config.yaml
d_model: 384
routed_scale: 1.0
balance_loss: 0.00611
init_std_router: 0.00652
norm: "rmsnorm"
Below are experts of layer 8 (counted from 0) of a mixture-of-experts language model. Rows are named router (the router's row for the expert) and show model dimensions 0-191. Each number is 200 + 30 x the weight over its row's rms, rounded and kept within 0 to 999.
After each expert's rows: "mostly gets" lists some tokens that are sent to it at least half of the time; "comes before" lists some tokens at least twice as common just after its tokens as in all text. This comes from a sample of Wikipedia text that the model never trained on. Tokens count by the router's weight.

# expert 19
router,244,178,230,247,178,216,158,203,186,141,205,173,225,149,194,272,186,205,194,213,169,170,167,206,143,220,204,191,167,240,178,228,249,126,230,191,169,224,203,186,223,172,226,201,163,186,181,179,247,148,213,211,258,221,174,194,158,225,228,208,231,208,188,216,228,168,188,190,199,178,187,237,168,236,191,155,218,213,185,176,180,222,214,210,195,170,200,248,203,223,129,273,198,234,182,239,220,228,205,200,173,163,219,249,170,204,224,210,228,210,204,220,190,237,207,231,237,199,184,163,201,184,148,230,192,219,199,214,162,205,157,176,148,218,187,201,194,247,230,185,211,229,179,193,227,260,169,204,184,207,158,216,183,244,201,248,179,178,231,222,196,235,228,180,188,245,195,223,167,202,201,179,141,192,169,228,165,213,212,172,155,177,200,199,189,195,154,223,253,224,197,207
mostly gets: " ;", " States", ")", "%", " ISBN", " ·"
comes before: "\n", "  ", "\n\n", " 0", " 1", " 2"

# expert 13
router,169,175,231,188,205,204,231,252,155,216,184,188,202,180,238,181,210,214,187,170,190,220,157,184,150,140,262,200,269,220,184,255,204,208,169,212,222,231,234,148,195,168,181,222,175,218,158,236,219,222,205,162,190,200,203,208,211,204,219,208,199,186,179,163,191,142,179,180,211,205,165,232,152,233,226,183,216,167,226,147,204,227,183,156,205,252,191,236,176,228,197,227,208,186,182,217,223,220,243,176,172,223,218,204,208,263,247,186,170,222,166,193,224,259,183,191,189,217,228,204,228,211,210,224,177,208,261,195,141,217,186,172,247,207,173,299,170,185,232,167,134,215,203,208,180,236,180,246,151,211,153,214,249,180,167,210,208,162,158,194,252,201,200,157,223,152,184,177,227,212,239,178,220,224,190,253,238,124,225,227,233,159,179,184,185,186,183,126,217,202,197,231
mostly gets: " |", " 2026", " 2024", " 2009", " 2007", " 2019"
comes before: "\n", "  ", " 0", " 1", " 2", " 3"

# expert 11
router,232,152,175,235,178,191,235,167,195,234,146,208,170,180,205,208,193,231,162,193,221,251,185,259,232,198,266,195,183,202,231,217,198,206,184,150,199,233,153,217,217,198,215,190,171,189,195,201,178,160,209,160,169,173,214,288,207,156,219,231,211,190,169,233,211,185,215,193,190,162,191,214,160,241,221,199,138,179,218,197,204,234,187,203,174,266,182,199,153,196,224,196,196,183,188,203,219,219,189,112,199,176,144,193,214,193,221,205,262,185,188,178,230,253,212,218,198,152,175,195,183,198,143,180,233,213,175,209,167,220,215,181,135,156,232,230,225,192,184,253,186,169,226,178,217,173,215,208,228,227,165,254,179,246,176,201,164,192,213,145,151,197,218,206,220,173,228,245,204,215,193,194,200,158,133,260,188,173,212,244,142,170,203,185,248,256,184,243,147,173,241,214
mostly gets: " been", " became", " including", " are", " have", " is"
comes before: " the", " a", " to", " that", " in", " an"

# expert 42
router,189,176,207,182,221,183,187,213,184,207,190,231,203,177,264,189,222,259,227,228,234,217,165,170,165,198,174,169,173,262,134,133,226,107,158,166,160,212,303,222,215,169,121,202,174,228,207,159,175,201,158,221,210,212,184,211,166,231,185,183,193,179,186,204,243,139,234,206,200,183,199,189,155,175,212,189,268,201,230,209,192,167,204,198,231,191,234,177,266,237,205,129,210,149,162,230,161,189,208,261,217,209,153,196,229,225,231,217,190,196,181,190,221,250,234,210,194,179,209,243,153,212,177,153,187,189,196,195,194,265,166,194,228,154,156,235,203,175,211,182,135,161,191,218,193,188,227,220,217,158,202,205,224,191,163,219,234,153,180,157,189,236,213,208,201,180,174,183,214,235,172,213,162,219,235,197,178,231,252,144,214,173,194,196,209,199,205,231,162,232,200,214
mostly gets: "\n", " \"", " but", "\n ", " where", " although"
comes before: "|", "-", "\n\n", "The", " The", " but"

# expert 14
router,180,193,184,201,175,215,189,238,173,221,208,184,231,196,189,216,209,198,201,197,204,251,190,198,251,131,201,258,187,206,217,157,204,194,175,222,254,285,223,200,185,241,248,199,240,253,188,256,204,242,184,175,159,149,190,208,199,216,239,217,203,195,259,213,216,170,159,217,153,194,192,177,170,217,182,171,167,160,206,195,194,227,153,182,187,200,178,219,197,184,164,148,188,203,182,193,182,208,193,167,236,222,145,240,201,174,234,207,197,205,175,222,247,223,190,197,189,172,192,173,156,215,211,274,200,181,212,216,157,198,198,228,248,199,208,211,197,213,185,215,189,187,170,161,210,231,186,233,245,193,159,205,159,211,165,211,204,210,218,193,191,191,203,212,210,199,216,220,224,230,184,185,184,197,201,231,164,134,175,238,226,176,228,202,253,190,212,221,184,218,248,250
mostly gets: " of", " into", " against", " for", " considered", " during"
comes before: " the", " a", " his", " their", " its", " an"

# expert 3
router,226,166,185,210,177,165,204,193,198,237,152,219,207,172,209,216,220,222,162,170,231,190,205,209,267,132,147,233,250,209,259,239,206,225,213,173,214,200,201,129,248,206,215,193,173,238,212,211,209,171,216,184,236,194,205,204,199,181,233,235,230,204,191,211,218,156,247,168,190,160,159,199,178,224,198,224,226,207,182,230,197,200,162,209,173,284,187,178,141,187,209,184,193,152,173,186,187,202,214,137,192,171,141,184,157,246,237,193,281,230,186,133,177,236,170,168,193,223,167,205,165,245,198,199,194,150,256,226,132,171,228,219,174,159,244,232,243,220,144,228,187,136,239,153,200,159,244,203,252,241,158,178,246,228,174,225,191,191,160,153,173,172,189,222,211,155,238,226,150,184,174,226,261,181,262,217,167,225,177,209,173,241,236,157,248,211,225,227,164,177,239,208
mostly gets: " been", " for", " has", " have", " during", " was"
comes before: " the", " a", " his", " an", " to", " be"

# expert 15
router,247,183,224,191,196,214,261,203,150,213,191,149,190,165,252,230,251,236,139,182,162,217,161,226,221,206,225,194,208,219,189,197,174,214,200,220,206,234,221,170,200,180,171,178,211,192,161,178,217,221,186,149,204,178,181,219,140,231,249,247,226,163,155,173,187,197,155,179,176,165,180,257,163,214,196,209,173,165,221,207,169,186,165,198,195,232,180,183,210,249,212,258,186,186,173,221,206,163,170,236,177,160,194,248,169,255,239,248,196,208,157,224,234,235,172,232,151,175,198,188,244,182,165,207,194,193,170,181,187,188,223,242,179,140,199,198,193,207,166,225,157,187,180,206,197,236,151,220,192,229,154,208,223,188,207,197,148,172,241,222,174,178,186,202,248,201,194,170,191,196,170,165,165,219,193,223,230,245,256,196,197,144,238,226,187,166,164,189,187,183,158,195
mostly gets: " |", " tells", ";", " include", " stated", " Density"
comes before: "  ", "\n", " 0", " 1", " 2", " 3"

# expert 32
router,212,184,235,221,236,188,157,184,180,190,195,227,182,229,248,214,213,234,175,211,233,224,160,208,168,178,233,189,210,241,203,221,181,203,147,199,161,245,235,209,217,186,188,185,229,218,171,220,187,235,160,189,203,183,210,176,204,230,169,232,204,203,166,149,179,175,164,200,196,210,230,234,205,191,162,220,241,219,207,181,197,169,187,269,227,198,242,233,184,187,198,190,206,161,208,220,213,190,182,231,175,207,214,208,180,204,212,219,150,209,209,164,206,256,230,192,220,204,182,203,170,253,250,243,210,208,138,223,143,250,237,187,234,134,172,186,110,167,253,188,169,170,161,291,163,208,238,226,206,214,164,254,225,164,204,188,258,168,162,148,206,236,221,230,166,211,135,266,157,174,184,243,205,226,211,192,196,203,230,171,224,241,230,207,188,170,191,230,177,188,163,202
mostly gets: " where", " However", " when", " while", " but", " These"
comes before: " the", " he", "=", "\n\n", " was", " it"

# expert 41
router,212,171,229,180,215,203,227,245,213,184,213,185,176,222,247,167,219,229,150,208,268,215,191,209,164,201,146,196,173,172,188,201,214,191,199,164,129,170,209,175,243,219,202,206,177,211,227,140,175,183,155,199,210,238,174,206,182,222,214,205,216,192,165,218,215,201,236,195,216,195,204,214,134,221,217,208,201,186,208,212,215,212,254,160,199,211,200,179,197,236,183,191,208,157,161,227,207,166,183,203,208,140,138,178,144,242,277,211,253,219,188,183,235,219,208,172,199,173,217,249,209,221,182,170,210,196,213,234,157,231,193,206,174,203,188,248,176,231,195,201,162,148,208,222,198,161,235,197,247,207,180,239,216,215,154,198,224,179,167,183,223,249,238,183,193,146,184,179,180,229,177,236,231,201,206,191,199,183,263,186,194,184,201,155,229,162,204,211,179,213,178,210
mostly gets: " which", " where", " while", " with", " but", " who"
comes before: "|", "-", " the", " a", " he", " his"

# expert 1
router,151,219,207,189,218,158,162,275,209,224,199,217,234,161,130,166,177,216,191,260,236,188,227,198,171,242,180,189,219,213,223,223,229,205,223,217,166,134,240,181,158,188,220,184,213,164,165,190,193,204,217,214,184,237,185,218,167,191,182,136,214,209,231,141,162,223,200,221,186,229,165,202,226,221,249,197,201,175,233,233,236,238,246,160,133,150,235,196,186,229,237,171,165,232,156,159,170,179,229,158,190,191,193,201,173,196,139,170,221,200,207,246,210,192,171,205,194,194,230,207,212,153,153,239,241,191,236,164,240,148,132,199,191,188,193,218,212,162,245,206,153,216,134,157,205,176,249,225,163,210,230,192,205,225,195,157,193,190,156,198,221,171,235,230,191,230,178,247,206,231,246,178,189,165,202,224,186,262,160,169,132,198,226,188,196,222,194,151,227,205,194,188
mostly gets: " 5", " 18", " 12", " 16", " 20", " 17"
comes before: " |", ".", "–", ",", ")", ";"

# expert 45
router,181,201,208,186,173,178,205,229,219,196,227,243,230,192,170,160,178,171,175,187,214,204,210,197,215,194,240,218,196,215,244,153,228,222,247,241,218,196,185,185,210,175,240,153,205,150,186,252,230,207,197,176,214,206,195,183,155,211,241,133,166,183,168,239,241,166,233,184,179,210,192,181,189,237,208,182,154,226,187,189,201,155,209,164,202,195,213,201,204,192,157,225,209,192,176,177,222,192,232,201,213,205,196,206,215,222,182,170,169,187,190,171,185,129,196,160,231,180,259,203,184,183,200,208,203,168,234,246,252,155,191,171,246,225,219,146,232,161,228,181,237,244,217,208,206,160,222,207,204,137,252,222,201,188,221,218,169,164,207,235,174,159,172,228,167,209,195,213,232,205,185,223,155,194,231,213,207,216,176,163,172,199,195,168,250,213,219,88,228,256,189,242
mostly gets: "′", "″", " medal", " ft", " sq", " kg"
comes before: " |", ")", ";", "–", "%", "0"

# expert 50
router,220,200,181,197,244,193,197,211,238,174,196,204,175,157,139,266,191,220,166,252,178,141,253,171,145,225,255,194,134,158,240,181,205,218,215,190,245,217,239,220,214,204,162,225,220,220,182,234,172,218,180,177,226,181,207,195,190,207,199,249,183,173,215,181,221,185,173,183,254,143,210,175,272,240,256,146,150,201,222,215,181,222,228,171,205,198,171,193,151,201,159,231,216,177,251,277,170,177,237,155,189,192,257,201,208,156,234,221,260,243,187,206,217,218,132,240,223,228,266,216,224,239,187,252,168,233,162,229,230,233,203,261,168,140,225,158,209,147,212,152,240,147,198,193,198,143,137,248,175,209,200,164,190,218,207,201,247,190,216,177,210,235,233,154,226,207,196,180,231,197,246,193,171,171,216,245,209,158,225,216,193,235,174,228,205,239,235,204,175,175,210,168
mostly gets: "ments", " Racing", "ations", "ics", " Championships", " Championship"
comes before: ",", ".", " of", " and", " in", " ("

# expert 35
router,228,201,177,201,176,182,133,216,235,196,203,231,185,179,176,198,265,199,243,237,187,194,193,166,181,184,196,187,208,170,197,203,129,214,171,205,214,260,176,183,198,175,195,210,196,158,180,192,172,213,176,197,198,208,237,213,188,212,99,219,220,238,260,165,189,252,173,178,208,225,210,187,255,128,137,189,165,191,232,243,163,249,214,202,243,260,175,176,227,162,182,181,253,144,249,238,225,209,211,235,177,205,179,246,205,260,245,241,204,179,245,133,236,168,229,192,183,202,200,166,246,263,248,204,223,221,175,217,196,192,183,183,199,183,238,224,210,186,230,168,203,240,186,180,184,172,171,201,159,241,225,284,210,206,239,222,230,203,232,182,220,202,188,248,248,217,194,248,251,195,168,213,179,171,173,229,202,226,189,196,187,160,221,196,225,192,200,174,187,203,222,230
mostly gets: "itor", " platform", " structure", " organization", " movement", " system"
comes before: "s", ",", ".", " of", "ed", " and"

# expert 44
router,244,224,163,220,170,180,221,193,177,173,217,224,191,159,109,209,230,182,129,214,224,176,195,211,186,247,181,191,130,242,204,161,194,218,188,198,165,211,158,189,202,224,220,227,200,205,217,197,162,161,197,211,212,161,227,183,188,211,167,210,207,221,248,213,203,224,216,161,232,192,180,155,201,249,169,190,156,194,240,197,162,216,217,179,206,189,175,237,186,224,188,160,208,150,224,212,158,205,255,240,209,148,185,191,179,217,258,242,248,186,188,214,200,184,218,187,184,243,213,168,245,229,253,189,219,193,199,205,220,184,184,205,163,203,224,198,191,182,207,186,247,167,224,217,184,152,215,226,169,201,236,213,171,215,250,180,231,167,216,181,152,183,228,243,229,229,182,192,245,211,172,230,215,194,230,229,238,179,186,175,204,195,238,181,195,196,218,196,172,236,247,193
mostly gets: " film", " group", " album", " team", " station", " band"
comes before: "s", " of", ",", ".", " in", " and"